config.yaml
n_layer: 11
d_model: 96
n_experts: 64
experts_per_token: 2
d_expert: 96
d_shared_expert: 0
activation: "bilinear"
moe_layers: [2, 3, 4, 5, 6, 7, 8, 9, 10]
router_score: "sigmoid"
normalize_top_k: true
routed_scale: 1.0
balance_loss: 0.00209
balance_bias: true
init_std_router: 0.013
lr_router: 0.000983
vocab_size: 16384
norm: "rmsnorm"
norm_eps: 1e-06
tie_embeddings: false
optimizer: "soap_variant"
lr: 0.0104
beta1: 0.95
beta2: 0.99
batch_tokens: 131072
seq_len: 1024
train_tokens: 431600000
steps: 3293
dataset: "wikipedia_en"
Below are experts of layer 2 (counted from 0) of a mixture-of-experts language model. Rows are named router (the router's row for the expert), gate (a neuron's input weights, with its number), up (a neuron's input weights, with its number) and show model dimensions 0-95. Each number is 500 + 25 x the weight over its row's rms, rounded and kept within 0 to 999. Numbers have three digits each.
Before each expert's rows: "mostly gets" lists some tokens that are sent to it at least half of the time. This comes from a sample of Wikipedia text that the model never trained on.

# expert 29
mostly gets: " film", " series", " game", " album", " music", " work"
router:505486467509502495535490484484540514520439498502492537508483514531519509513508475490519467525541521493493491487506491506540538520493483497491502499510543489536513563505507553534519461474508521465487494446467494473506518487465494543489472526475461494513517522482538485542487552474508536510
gate0:480506481515483493496508525441462490477500491521541518498525497560475515526490526488523502497535483515490532531491490515462536499445501530485527512520515489543506502537525534507482476485557532522494515541500503449493482478511467533477460509489484505455501480488500459530482500490459538503
up0:528488507491470512505509509506530485516462469489450480522474467500518488466492513569472493516520476468475478470501508522517503488533495518515510532488497513477487543488508524474474523492479476505541489540501487480455507474472510493476523512492490482459537481516539470482495535576492504562
gate1:486502483481486510482479493515507479480480465469532438476493541532477476538519441494527513521547522479473511497546520510474468509537480507490518540504504558540495530543495515492470449501526485476466457475515500514520468499507494495490478504516505485499477497492511458481543486498535494482
up1:485511523515520480485486480449525512529513494501496544496492481492488527467472540502498484510515528507516497510461461498524542501460546472495463493520499449508478486513505538510510539485477498571522535521460498515454495468499515519505549494471510483477501487547535535542502524475492495482
gate2:497496520498498572514521454530469532559510489542479488531467526516476502527523502497501508446477510500491483481498491476546520459467500521502488488489502475489485477506443489514487517460475504490524500492487476525500527444490476464520481484468527487522498522470474469484481513456508541509
up2:534487492497523518488509471542488529497460483556441495461494499511491483516488512509492500496505540538484459486525513491511482454477500522545502499488510468500506475439505501520506491481450544502550525499514494504526500498546446521536497483475523521530528474503458496481505535482501477472

# expert 39
mostly gets: " title", " name", " member", " position", " son", " role"
router:490506492562482536528474446489533505518502481464505492510463497485521493501515497471495490538520539517499502502544462515531503488455417495491506519508513492507526507528493516519484478498494481448478470501479461474505500492512495511519523525504480493520499525486561487546481536523511557510
gate0:510463528487502538505475451504480499531532483494479476543486480558511518519555515498496476543481510521461516455479524491515497518480506511472477516465507557482494506493479465464513459478508491482487506522522493501491446505470487510491484483527464528517515539489477503541556511499506465510
up0:497504482510475553488483484479490455485482488527460526506553523460492499516517499474460505500502534496500470458501485488509480512539527539500504516478501485518498480463503533517470469499541439567512482475461512477486491492519484532519510510502477463506471474491519527555516478482469470490
gate1:483546503520541537473495466514508482500545510545467521506473472486521486494518513504513525492548540481547502527479473523534504476491507475499497579532458506492491501494485502500497496508504501497509515495463522529504473472525496480547522514484471494477500508549472532477497495510479518426
up1:493528484499510468520505484481508492522526528515432463483517453508460493483503443511524495499503527531476524514461534498528512496485513507532500545446478539464480500521488529478485475484514530517473528501508506495475513481442500541467489507485543505538497539472470484518506527514507470505
gate2:513495531538500550499468468460494510505494510503480554472519535469492499497487484483496501532489532476535532483503514508468518507508431455492472508478455526502502463534539516517509483519486497480498442529517503521485488481539505543487508547507517537498488482512520513502449492501477544501
up2:498533489475554536489512534533498478469473505502507460504509501472446504460514489488504504455513514494496486517547525520518536500523502508519511476544499478510507504481473467476534534514528531496535520460454539541502511543484486490512530471454524490485495506508435492500525522527487498480

# expert 0
mostly gets: " and", " as", " by", " or", " but", " &"
router:500499503562504545519512475492516543508448450521527510515488511460465516513516486535530471518492480472488488543488482509496502505515486514488472477494507498531491544499519538501525533506546495469496500493484480487503485507471487524554504530476446482526459501505503505547475514487499565471
gate0:486482474518478478519521530432480478465508484490523494501476483538515472494496517518524462491492459521492500508504488490497485524522542473467515514542503454461490522503498516482488500510477459452529476542515449461483496531454471520475541531511545499494526519519461495530501484523501502524
up0:488489521539492542472507512484506481451478496495502511525515492461468536533465510506496556493488522511519492511491511523520486456456494400486508474538502469488485501502493522525541485490507503531518499490508539485494521512505437499517487556531477487465484519501497500478471494482505526511
gate1:487506502535490479506520483519510543559449482468471486524528537518529536511496486505511471524478529533488503490510503519489507470520521499510504493489500500524488461497530513490486504478534471500514556477474483482504509519440507523485458438478493518455458538488450536465489511496500521517
up1:506523469469523506488531456527527503515493531524510474558521539498491499490502518486530484503513472482502519530505518502526486527485463544550455500459540543518508510504500471455481514481506491482512535439452476524509520495483545527485482480527503488494470533476478457502502473487493483485
gate2:485479514478515479483518490462510502484478501530518484455488473506486523499466452528504527484479466504533490506517462490526484455489491510501499496504536475495483511509483532468506566493496490449503482521506485502497528492522495452448499531571575549485503507532498481492508504493480501531
up2:468493518485493493505479525480467511515513541521544523464500493522514529509526478469503479500532480457492493508505471532497504557492500487506490500468499526537524463508507465544435490555478511473489546529498529516493533522521547496509462507507483496531484513491461554474495520506475471478

# expert 16
mostly gets: " States", " American", ".S", " US", " York", " United"
router:500512532498524477526500464510518506510491473488506526502461511522446544486519465524514491581539482443493476497514494515525505509512501523502443500524472464498493555524449536494501469527525520465515505520485508471522518534510500530474481546520495508502509529510489524520504502468493492478
gate0:478499486535499464491510487488501499494476465534507506564556502479511484499525538564492525479496493520468515507443502497529515468460491528521483496501465509521493477498486512511459502509485505577472520545476488506502475483516522485514490515491466474470500514516491494524518556461486484467
up0:493537491537517510557443487531488484484498516516499462489521484541493475502504497557517493514506484468462489542495498483478495510521460507498491485528458484485470491495526503511508500526472488467493482427548519524473465505493503516495537525494493523528548539521499518457498479508534480469
gate1:474490504503512513526488477504490485496524477499495512476490524493477497498477498494482475545520492514490463453522544473469487522528467507525446507490456547475504511478502537496470538547476455483562490516548485491506462505522465486511475486508505517507504540515465457493475507558511477515
up1:525482475509470521460491494547520443508529485519470510529531495540509516488535491508483494420533531526472518517547479554531525487474517513544502481499514513512536528521477482502445452484526500477489523485489519485467484495471487482504489477477480518505508522500468490509507504471494479506
gate2:538525529528530526515510505509467474465503489518534469539475467518509537504523471453465480484531416492517508471480514499492480498485478484533482514522510493474511518467506471512513502481473500470510499482481536514511477536465494491530518513483483518508515557467471487513554479508526532526
up2:523475522511518462506486531504478475453466482461518488472511507471526591506482496500605498508506533494482500487505537501527502524531537543483496491512509522506492486502508491553497510501503483505520515483487532531529463533491527504486520519483520537508514517507498511486517475490498474486

# expert 57
mostly gets: "0", " million", "gen", " Turkey", " billion", " Portugal"
router:507476518490509526536466455497473510505522505502515532524483476543483485507520505509557492541527517492477494472514486535527487521508456513525473474494509464515485514552515549529493530513536494486523519500482503457553502495477501515563496516471480490529526510496521530539447508505476525489
gate0:449520501478471504488471486516512463526509531486485476470470510524518500502527463497516520543504550514520483485520489476430541528479473534484454494438512484482503472548501504452543501496530475478493497454500495503489500482547520486512486506509502520478495526520470517508499471517496486461
up0:507498504530492491504543524472457518438527432490485469511454533480521507506480504480489510497491501465443500511508499486519515516487492482464547488477528492517465462504515453495511496508498453493495481531511489511507491514470496500547434513541511483506519511500509469492506528482458542521
gate1:486524543521518487466510519505529460508416531527506481508518526495512481491466543500479507491503470554441506500506528513532492511526493491481508483520538462443486501484476515542494505479498514476512507534489487505469496463503467500483503510516495548495486499473489454472506541493519509459
up1:539494500491523539483524499483483508449536467455524546505489523480492517485531458473503474498495498466546501494466503476478478478479518517494507501494504506538531504531519482486503486516461483555519519498493553492524430541512527497527489491520525470510513494517516530524477475515454534518
gate2:536537493496514540497472520508517494489498524530482511500477499532546511509514512545494497486532522520502525489533497456512483535537478480526489447467481489479490499496492480589482481493507484526499485554548521490508526479491474453491524499469555496487535494494494524482475498508467466499
up2:516502461529492516559514517490465538467500479539495491453515452482517526486504523535506503507504451482539514523451503509483529556471482495506542455506474473509481552510543491508525537510484501539506516491490514538500515504490502527547512481521479491492509484517539497484521498522477527521

# expert 51
mostly gets: "born", " she", " Michael", " David", " Paul", " human"
router:530496501511511501529489463477539523499464479463486541510463508519509526491528476492523490543519513472475468514555477532528488522474454544509473472531544500545493526512478524540505476509501518479513493476484474472553511530486490488513516548506480485520498538484519470507494522503527544508
gate0:467497542487462534506501502506497447500498527499487467477496504499504543501484514496506512487497506477511491504510487461463489517548552479464502531487462477525492475501511510489478478473507554484524539504528488478492542490560468476541466514475512468531539508454502464465465525487523516504
up0:529484476480430495476479482504490527514529505475451491529483516489497471478462476526481542488518488536506454536454494470478509504507490469489504516510531544519455536505483491457482517529535525498521503484492492478529477518526463478462476460473472481514471504495493514547487488478500484475
gate1:519520522506510484476500465501537508449525487479525524478555499471530530493518503473492520490550538457538496506461472530532507476513500524520481566496497505477474512505438456517456498500470462523502508544513513497521461478482491521489485525484497489509524464462499517497507492480477501485
up1:546522475459506497500459501481502569503496473443548545478495540532487513504515490457489486492498519542486518519471505506546503478503507507477509518522434482555492486530490447477486531514464481512496505473501501534526492506499532510495474501527481500496522518534507498518460508478504498482
gate2:466502521508508502522474474493541446500479518487553470515509534514517511468533543460504494449484475445514495478512530471502474507493527518511535476467476507514471490436513491470497536561513509500507526517493505458518540486505483460501509505486503503456506488484500491492492502534538519480
up2:515504474486482522467493508510520507505524535538505536470452473497468509564473444511481502535511502537495541512503458515485497497495486489537479499495475456463522510552479482532480498463440501531483462464514512506519470496478502540488490526485510517509506488531494491537510451486496497488

# expert 35
mostly gets: " that", " which", " also", " he", " it", " He"
router:510451502550494539534464490462533505470487481491459534521485470515467536508523492463520500491548485490517503535553491523496529501497455532498471486544509504504459515512485536482501498486510526509498509483513456485498534517493518479520499530520485461518512535522538478489435528496497510490
gate0:525481536495534518462432498555517495510516517517508533501456470518501491535505510495513499484470515457495533480497531502545487489499530480457456525516489498516548496471523476463535503519516524467484453496499531518497458535494474468481484523485532470498462472499515483512521488496504468509
up0:513469468516519484486458486526516462512497432494459458508517500505504561485505535479505463509543487497495486486512495518456503520496484513508498512515490498469501513510481507454533512484495491494548525468481463481468536500496542506479533501485442506463460486530462530477473460506483486488
gate1:506508506484507510464525482465511494449470496453540514510509500485511497561525481474502498534484515513487528513509503470482480504502457509485489476481460463478522517449508456470468523469527512542508502523525478481447501509509474542506551462496522482517509444534508516476497486507517518527
up1:500527519469517523525481493535486464441481491444509517518510528466513514467488480481537485462498520506506455507474504499502479523498518490501505529541521433478524521527477507467510497532534505489529509466501499504472484488469559487521494511494509528490493473509498474506447531461449499467
gate2:466490485466486510505510483487505476523485495508518511517526514482544493471510456541527478556519485528502489513512478513474540527502474515487460521534501486461450450511492495487508455506494522531467497503507518464447518505511496504515530443499487546462464503534492469521480509450528511501
up2:520512504504502432496485475570529486504530456459524548500556504489483500485492497524520560497472494520509518521511467497507511492485484479480472513549497481486488489505520497541490487497503518518543478485483513530530483489493478474493514506464512509494460452540482493520534556474495521501

# expert 56
mostly gets: " km", " system", " mi", " station", " ft", " line"
router:518484506541531495507510477471535514483492516492452522502450495519484506522505495489514505523536530494467505522494472497553490498519469497535459490527505513519478536496484533507538474525498499478496525473431467475494505516473486544530502552487479481498517530461545506502500523560534517509
gate0:494513510485465502507493533472512509508446484481490514438469489520513492506460552516553502503488492516508478448554508460479530528505520541486481476502525514464507464516519472509544532533503503473484467542477492529503517518524502490495499497512522462482491478485502465502494502451513488447
up0:495504480508529466482494532497503515514504478469517508465506506514509484480521495515537535510516497526506547468487464496461547461471520510514488553521519538490498506489515494474459482487507480433520495483494528535514520529467507462547465551539510492476499531488522529487504517471518444495
gate1:477559526540516510502544493509507483515457518507499479459454527455512526508516496464501497510525509532495473480490518482510439482509528525527477442483511516474511538470482528560499512510465521493529527476472469529533507501485496534516524460520502510549516492509495511475483516507498500511
up1:492507534543460533514506476528517486487493560480482503524459507476493510548536493478477462515491523497456508531511503475524476518486481491505475466471521509501526518478468507488500491466453496565498524520488521531471526502531464466506512492501498485561536488515548521531499515490510521501
gate2:497547517511520486532499491519504493480522488496479523486473489517500524499533477498436562506502504479515518486502486521502473512493433499511444523531493512529527505500533495446510476503492496486490492487469532458513522489437531514492543534520530485452491505537451506475506491470501513512
up2:518504504485442495482441484459537478526454482511495478470562514507466491497486488480555505504505536513480457524489499493515536489517510494516521507521493495513465481487504531534470483470533483489505532534500504523461516485551456520506484475515522506522496501514539492494475528539464524523

# expert 24
mostly gets: ",", "),", "\",", ".,", "',", ",\""
router:502479485572505530555469507511530553476464516470472504468484470520522504506523471501528431559518533482446494505492494506518518516486495497517488468506501478522540500536504495491485510493515511498538514474489462476535497485494470511489497511463493468528483505478504485516480534492508481454
gate0:526521565481535487495489523534514513469471512474478494514540483533494522499477491478484503479524473561487561493494502535478470478531522492484537471523508477489508515485510516473465554498489468496498508515477479446503527498475463495564496485509530482503500530504497490485502553496495473520
up0:501497474543528494478508447499472503499487527472521510467490506539487517485521540488503510550484523504544496518521558466500491533498492557514473519467488553517488462531474515503529484531503512493484464508517500527497504475509525521472495519490475477461518497497539488475509445479533542473
gate1:487482491485521537450474503496503513508485468527558497489483474484535498476492505495502533530497469497503489523479497484520554489517465525473503509506510510527535488559466473466468480531493530528542488457498515533480488541512506512490474505507504494510450503491488532493528492499482522587
up1:503515494475548495535529519491502507476485516490474493525502532539502531459524478546496502502462530507488494478458476529513468533462509487484476499526501519504515528456513501538485523504483434531468492549538502469498439480473520519468538474488512502511500478481526519513502476469510470531
gate2:499526480464463480464518470499482503504509504446524536533490513515495509490439519485509548490525496507443525474525481503493453501479487479521527467515476500483523506509467518501522496466502504530531588496515491500504487470504492515503460535481478510528527517487487503532521473549488531489
up2:496538520470458520479512494527474479508490545482518477494461530537525526514447523474491537519511520459462502475516471498503505495508466487496503470531468498457492532543508531491540468468497518525526551474504487490494481496491509528476463519486464520532512528508476502506506470513464542464

# expert 53
mostly gets: " \"", " —", "'", " $", " '", "N"
router:560479471501500538538489484469468514524493511481475529498449514522512538489525468491508504517489500483479478524510498509514510528504480532514494521513541497513514553501510536552481482482538503451532511479498463487496492541476494489529516524497463506529456509464524503487469506507542541448
gate0:485525463522525505514472499474492505487496486504500501459583480464493504500463510506539503532542540488498506494513526518465540484498474491530504494483495476515456470483488472465480491569481525518493467524454499455527525487513505496500524502468549499461483504470479495511528534483482491495
up0:456474505492495469507531521506516527501465499517523508508539499503508489459515486530489509478534507532511439524510479490489540507456472492498498497531511470513512454484469534489481517531463506529488489468506506483500534526477513470525482431498490503466500486533452543540551540480502510499
gate1:467439467526511569495509505505532514496533481470526477518505522493531509508465482520520494489493448490479514528492508485480506461533529505450530533511452489480499473480466516497551474472481466469520502491519504461516505474489515494494515550478472547520522498523516499522524504500526476503
up1:523505512480488561492498506489479512472494467547498479455468508532454501524560506466510510485502514475536481502489508494495440521484535528516481460515507529487503503516502471472456536511511522496525481502473519517442514526492503510509428475502504518473492515482488505493459474526488536491
gate2:481480502513483469527478464503513478532514476517482512484485531477491572532538543445522503502514488493484516510454488478521472503526471505492556518537515495545516494540503484490493550501499498525550501498446515530528486487458512474474502511493515552492480497503519508494515531509530504476
up2:473535521480519501467560527445496474480548505519523473502528516514514463495521483535536496523465507469488517479553508502504501504512540520460485495467472485472494481463498506535529464477505470496439520468522494528499473484529501486516505507519482500498531519491477477500461485472548503484

# expert 32
mostly gets: " the", " The", "The", "the", " each", " those"
router:510511531483509544520510462472518516498506523480529497485445496512505523504509481543506437492497500486528487495483468514498536492492419486481450515486494476482517533532491489494501519502537570490538533480476462487530532513515494513522503516459469496519528520487519545493485476517508517503
gate0:520482483463512503466480505511500493513489514495498492519561488497527514522534479504490470535539529479512540539457471553479529499478455457566486472488495479503539531507521478543496494453494476497514505527526498516482522451469490510533502532518493506491516488523502496506499476513443478503
up0:529456491515453553497496515517519471520499487520497539469545505521524528481491508540483499525492522474508525529498450573517501515516482512516471478482474506462559531516489502517491519494476517500498471497551481516497508459459506505513467548506473511526552481515518477490511513495488504514
gate1:510496475489475478498440497513521534538497490518441466495484470485491485506455533516495519510534498492482450490501515536477477515468487504509504509466494464466480509512494508533523527503494527501537465504527482552509543543486494492480464508556499468485486522499530511531507473461507514445
up1:472470537503510512507494480512501509523462514479522495549494539492512525496519486495460474535458518446518537472482513524510499446539517523530467467518481475519493516509515505504523500516500535469513495493508526490523494483416513543523501471488502461516493481510497519487471528560473480512
gate2:486480487549508489524487514542510544510475504531530512497522576491519530483545503489497527516485503477528501525544522533482517442494493452492493447468494471485496467474515478450487488502510470496487526489486542497534482519520486501555483500525505505475493520490497486453514489477480487479
up2:479491500500509482485457465519533509493493507466470482461540516498492508500537472504500482489526473507478465467538519466434508510519523511463491518507513460460526490537563499471498481537481509510507513468494464472498482563517504507497468530518482483492511464488546510484494477531482498541

# expert 23
mostly gets: " United", " New", " North", " South", " War", " West"
router:502493511508515490527506477479509535498533491488522545510440539479534508485509489499524500545551508474471474484525498522527527521449476535478453485547546512520481513511475507509482479500513516453534531461484499500544517499484472503490506536465485499517500518489543510499502523527549522476
gate0:494529495512519534514516512493518532478489503502515498543507505477524514504549501513514501507523494496490492485486495533461487482542456468532494536524501528463531515474454511454501548482485479469471510526490481528541518546472475531504466482475523554503497525457498455479548462487500484499
up0:461531506505539472472475546495510503483477521493473498516541507496496510494529487498510491475489517539516528499502493502518521473517508439518559468490515525468467510492529458464490489498509513534485500503486506457475467560497503526531475476533504491523474487472482457462482446461479525506
gate1:431444475526509507521482502550536537475520515506520478484472507506496510485539497490531505462519509539513484532526476513472517468490487522470495497501481472468535512516514485474501520500544495504517477522514505471493493523515452520489523540496467512521497471560468466535546505527520508496
up1:505528466485513492513506468511497478475455515495462474491487515506498483543499479473475463514508442494459508513511534518529511456511494557547509505532490448481515503484490483503504475489501485500490543494544534462461549497507505482515526477509524533496485492512522457497479480507536555531
gate2:512540486526519523544441509510498508522467481503464436487507515517450526478458480477473465516491505484503476447520510491471513537511516493510504551446496493488493487469530496531473506509506486530475495493488527543509507549497488475556490540502484487497507504493500526519503481490538475483
up2:512546494483501461493488507505477505486477493524487472528501481507460511493459477531481483506517511520497479560544462520515473507503492461509550467459505496495462525474491506489480528512526494463530508484491472503499517508490489496501514518560456524528497452524469486516550447482460526475

# expert 40
mostly gets: "1", "arts", " Parish"
router:509495502500501500535472461479513518502484513432509513510470487488516510507514466493501434520533493509504512515541481495521491507499499503500488504527513492529500506524475538497515513497490525463546531522481516484530534536490478530501500527486493488495499516513593502524465511542535560447
gate0:524513513488503480505505515495476442469529521489500480474482548531552526477505505481511473517484517533471513481529469487525505516483512515501531436511519461513526504488485487531506512496464493526496476488475529434516492492474503539501492493548478513476466478521473552526443490465498499497
up0:456464479488493474490520533511508500493474512526485457501526504522524498515494490477509455514464527504486512519501463524482493489474476515495522448490510528509527486478479527514517535534496500487529494507519518446510504528464535512539471492577491477500470430519495462510500520538478530519
gate1:512509474515505510524516536505497507490528523497501473528516533492444522492489487484485489516455524588489541430493480495427512494515508514481473492535496451483489488487520514528513472540478540500475469512510488495491510489500483513491502512507488511505473540524485526534489481476512448492
up1:487472471478482520501458481439493497470469464508526508484489511432548488517470497498491511510521471455547450503516495506533498498501509510528516485453523525475527466552494491485472495535510481532534550498515502487508453523503522525522505516533487522511524505473499515532517512503471512504
gate2:484469462523505560488503500500582499507525480470551463493532506489464539495511515506502513540481495494489551507506536576441513488520499536529488498494468503471465481507518508471467494518468466498493485517484483497507494550506485517494487528479504497509520519472486485489487497508497498525
up2:512504553507497519489500500443494514508555474519492510496515530497559457511480513541505505486550469496494459476500456440519498489457513501459531522498502466485489487509525521518504522478493512502537538513530481494475502471495473452492504497484502533489485511549454545509478502508502510489

# expert 36
mostly gets: "che", "ty", "ö", "ür", "ø", "raw"
router:512487520547494485527516469483501517492508513464482538500485504511510513479512431511545476531512526483472502521514497510524474537521451499491490456547545485550493516538487518520490477504564499452503491472480467501514490515525522529537532534510477485509488514481539484487476515470516493476
gate0:532530526490513499507499477507519518521481491518492472477491539474505481503498491484501507494494534539506564472437466522548533515502530494477512513450462493504467522488475512488465496530480502501486471499511525478599526530491474497482508522520473488532508478538499521482494487502515541498
up0:494515501498485482488512533501478522470518453473533537493477449526521500458462508547517489525505487490509475568535511488491488484526476484462501510533517464497517472507493468484514508465552497535533538503495515506453488480511452512509490486484494514463468506512466477522479534482496453509
gate1:475463502461504512505493520499503451519496515528498485507523489503461473532543507496483503492535466525497513516492490522501536486427530480537498517530509561539467480492509474485487481534492523481521487509485561455470514522460512517475504470522459490527498475521481506504456485499542491491
up1:494503522506490475457525510512496469479443512446549477508535535503470522515479478517522523477508474506485488508507523494483536496553484501517468510475475506464499473505503549512512540456504516475495508508501497527456471487488489499514466532557509489488511505475496479452464493546464505460
gate2:492489535509497477512475515516528452494473520488494473497519535518478529510567514497488503501530456519516519488490452470451489457509507485491510496472519496474459507478523509453537512545439516502524505466473546469502515524442485487492499498517489525493508508512497474529544517496485534483
up2:535500492462533496460544529514469515486510495487483516527539503526479491521470485524491469514507499495495497528494484482472478556508471506534489479525500461512580511501472495527514538447499490506460510512502481512506529468473468475477473502478534495532507530488507521519504513504486507579

# expert 61
mostly gets: " ago", "н", "е", "3"
router:550524519498530520514511462456556527518482493467479527468498509470491503533511471495524479522557531481496506485505508496549487521477495555517497468520507470506500529479472536532496513518498494484539493503495478459517499521496474505499499514491439488502523493462524510534455482501522500440
gate0:460481500527467508474491504476523489511501521531498482518482522500470494483478483522485565520486534520497485516481527485494519497478507533548507463486511472498489482518494502465497525531528487528494484527563530493455471538507485511458518563505481456505516563535492501486533515524478531507
up0:470470439461483483486507479476506528494482556489507491465455482466477492522509504495490535510498519504520498506480489485520504516493488508554461440502496513440509499457531501489466500509513546477490488533539498515507485508528532462485474498527498466534477520484538473479477464533487514490
gate1:514451481500481485493495487460484507495511477517494475528509492491457492478486453500539526483446460519473509474496526533461480470492494496506504506477496530494527522511501524488541511533516526520476458524480514508527526487492482467507481505512499476468441541493484465506559564522481473530
up1:487504500503492528486549489500494499524543526448519482514514506537510496523470498502504459500513543495513489523538459509528488544522525536494501505467517476515499475451478491509436527485459509476528522510505508494468492539479517501495555516482504493553565476497521498498471473471482486482
gate2:523544515483513543483506504480510479442519470502463458497474535528487533494480491493504501528508534468507539472533525528546496500482473475570474495539475528489479471456497491482493552527498487528507486471515508538480512494474508505521497540518539541493489490511489472500470516508497516527
up2:497521505459501523488459519503481542530537503514524487508496470458509518520507498448471551453458483517471482487529449478509525485516513495483502513472512505497498496545514512504515459487452527497539483530476491484530499512501470500507498540456477495513552514488465511499493493499564474529

# expert 8
mostly gets: " a", " first", " an", " two", " one", " other"
router:498519511495531515515474517511510519482510473455461498508491526533499515484514499496478477513523489478469452514509476510544528491500477531491459444540490519502522523556492509510495532477484513448498501467504458459498485476522470483517519510505491467516464494503572459528506504545509496457
gate0:488517485502518515519479517472529509486496460494498445486506521492475509521518502488520557483513492535481511466500520470500516483500516580525508510493452497487518484496518485484470485522508474493495533564541550487541520537467500498462528520466482473496468536499466497517492507512508534538
up0:501506485512490507459518515456538429513477517488507487515555508478453510513518502498520457509487483534509503474440492482520459504486556506506503488493488527493429501469500505521471512497495517484513500509535459483562531517495462500539497517512479495524519506471487492492511512477530480475
gate1:493464459511441493524517476464516524526532500477495513533508464547497519569496527522462527526491478480501499490490537505506513529479491497471520529510486493501461484513499526455490506526489508495491454554479497482499503459490471496471478500478524535505515459440532511523475501495487527477
up1:511517526523535475502495496485494468465511450495525512482493562469508453476491450495481528512472475523506487483495521506490525520513499529490482465466470519481505507516509486519461503495500484494468545481554511493510498553508492513508508454462524465541520574499527524494483506515492475528
gate2:483460497483469465522477489499489495545512541472502503501502468543438497505520531471477500472488495481485478542486499513509524471518513476489454498464524566521472493493467502514478538509525506464496529503450523473479533460484505464491487491516506494489491511448537497519506465511487523459
up2:526493523485465503491475499513526504517497522501507543497529499533472508494519502483482505470502466499514533565534454469515520510444532448454525532502509491507485508533483521532469515544483511535501519527524500516514507440479514463506528514515494466505500451518515537520518484487509535467

# expert 11
mostly gets: " John", " William", " Michael", " James", " David", " King"
router:525515491564524492522525472449515541495457510474480496519507518534525508514502511513535471545528496471499458529529525533501477509501476511463444516496524473500470528514503486525471491509523499457508508513474505509544536505462466475475502529486469475524473505524518493502478531463527504527
gate0:493495521517493461512438511500488516485502524479520502490508482524503486468466495511508465456500476461525467449509459543466566470510484488482504511509539485494529499508507473453519534505517504532520500505557501455484491483494526453511493509491535543476450505493492513519510464477508513507
up0:514521521502492514492513532520508474535522535509542533533514507471501469521473484515499550483533459466455520494516482495565486510460429473499497537482482490487463514496494483489506529497479545508524520508469481513491489504518448495504477460475464479506527462481506504505485516543494476519
gate1:477481472510538475464503532531466469519482552516527529502472516498502502524464518494510461472474483489480520517474477520485514465488512518469535475507476499512526506461492508528550519539518561496496475446499498472533489490461513492554493484540504484493481526481500492484514503563489503492
up1:539488508520501509518524487506476487472513454476501507521503506484522516468487463488503530516531546545476530527475516517505489502485510463459515521486516521552477528541502521497473492467553536493476530498476455498529493505511513492486503467473576492535529502505493500517499470464455492533
gate2:534493497486524499419510505527480475482448507553511498503453524483491475477471504449517533465498525494485451498492478505543483491471515473506534495537495457456495480532538533522503525505539518472523493505533483498503478498521494519510514488486484482448495506494532500507480491544524495494
up2:471497494442544509492506496542456488508500507477497535506528501510502541496490495484444516505505522500487500539471463503482485502498461511482471448505504518505470535535507517452471528475523496512476493426492474508491530515531477522491558490508481544531518508514475518492485473482526495536

# expert 15
mostly gets: ":", ";", " –", " /", " -", " +"
router:518488496526517491506457475488513502496515482495438508490468527488518509479519484516502503539508530451490481544535483505521540517458482522496481543502534457536500515503471526534514523467517534517512492518451506483512514517499510516554468556478452464533514493497506518468460488492526491503
gate0:526489484552509482559529490485455494528478540494541487475477511501529551508511513491459483494430464523526505515503527478494479482487499531466514463506490476528489489490527473503467502483478489502500555518496501481529517551500504482500529503474501496540506479479498503476458472529484548514
up0:498527501437489495492478488486499517445536508532455500504494462514506513447501496508534529498510550517492454519485504529520498463545511468520510527475494506478539488481484524531510505538551467495503474490506477488514497452501494514514482536497501545493482512466517536503500456499509456464
gate1:490493501490506475487499497454517491555451501468522493497530467486473501525508485512531489509547505478519545450535516520522519508539484498515515477543482521479507473492532499513468556539505533496470446504535513521489472525501514509535505472482531488480463524461509458457488491515501498494
up1:525500528546457527521495526520489486495553530512478497501531522543512533515486521498455493517444468484448525541499487471516520498463496531468484522473506459489504482496454523471507474508503490511485565504489502490490500480487491481488479519521464484519524494551511526529530489469496537499
gate2:486495462482560494525493469514498558467491443533475482479471464511507517500495504508540481527529477514503498562488497489507494522495475514503518519507473446508519511512516519512492473480475506488451545502472532555500519479502513486487510425513487512494513508515505485507484475518509548529
up2:496490526537461520532506527481500495497541494506480518534486527503476473489512491471460556483466537505452491508514487508495520517496472500532487491433507535498481481550504497471531437490516505486488507507512488454493487542527505510490511481487493510475467471536458471484531514466502531458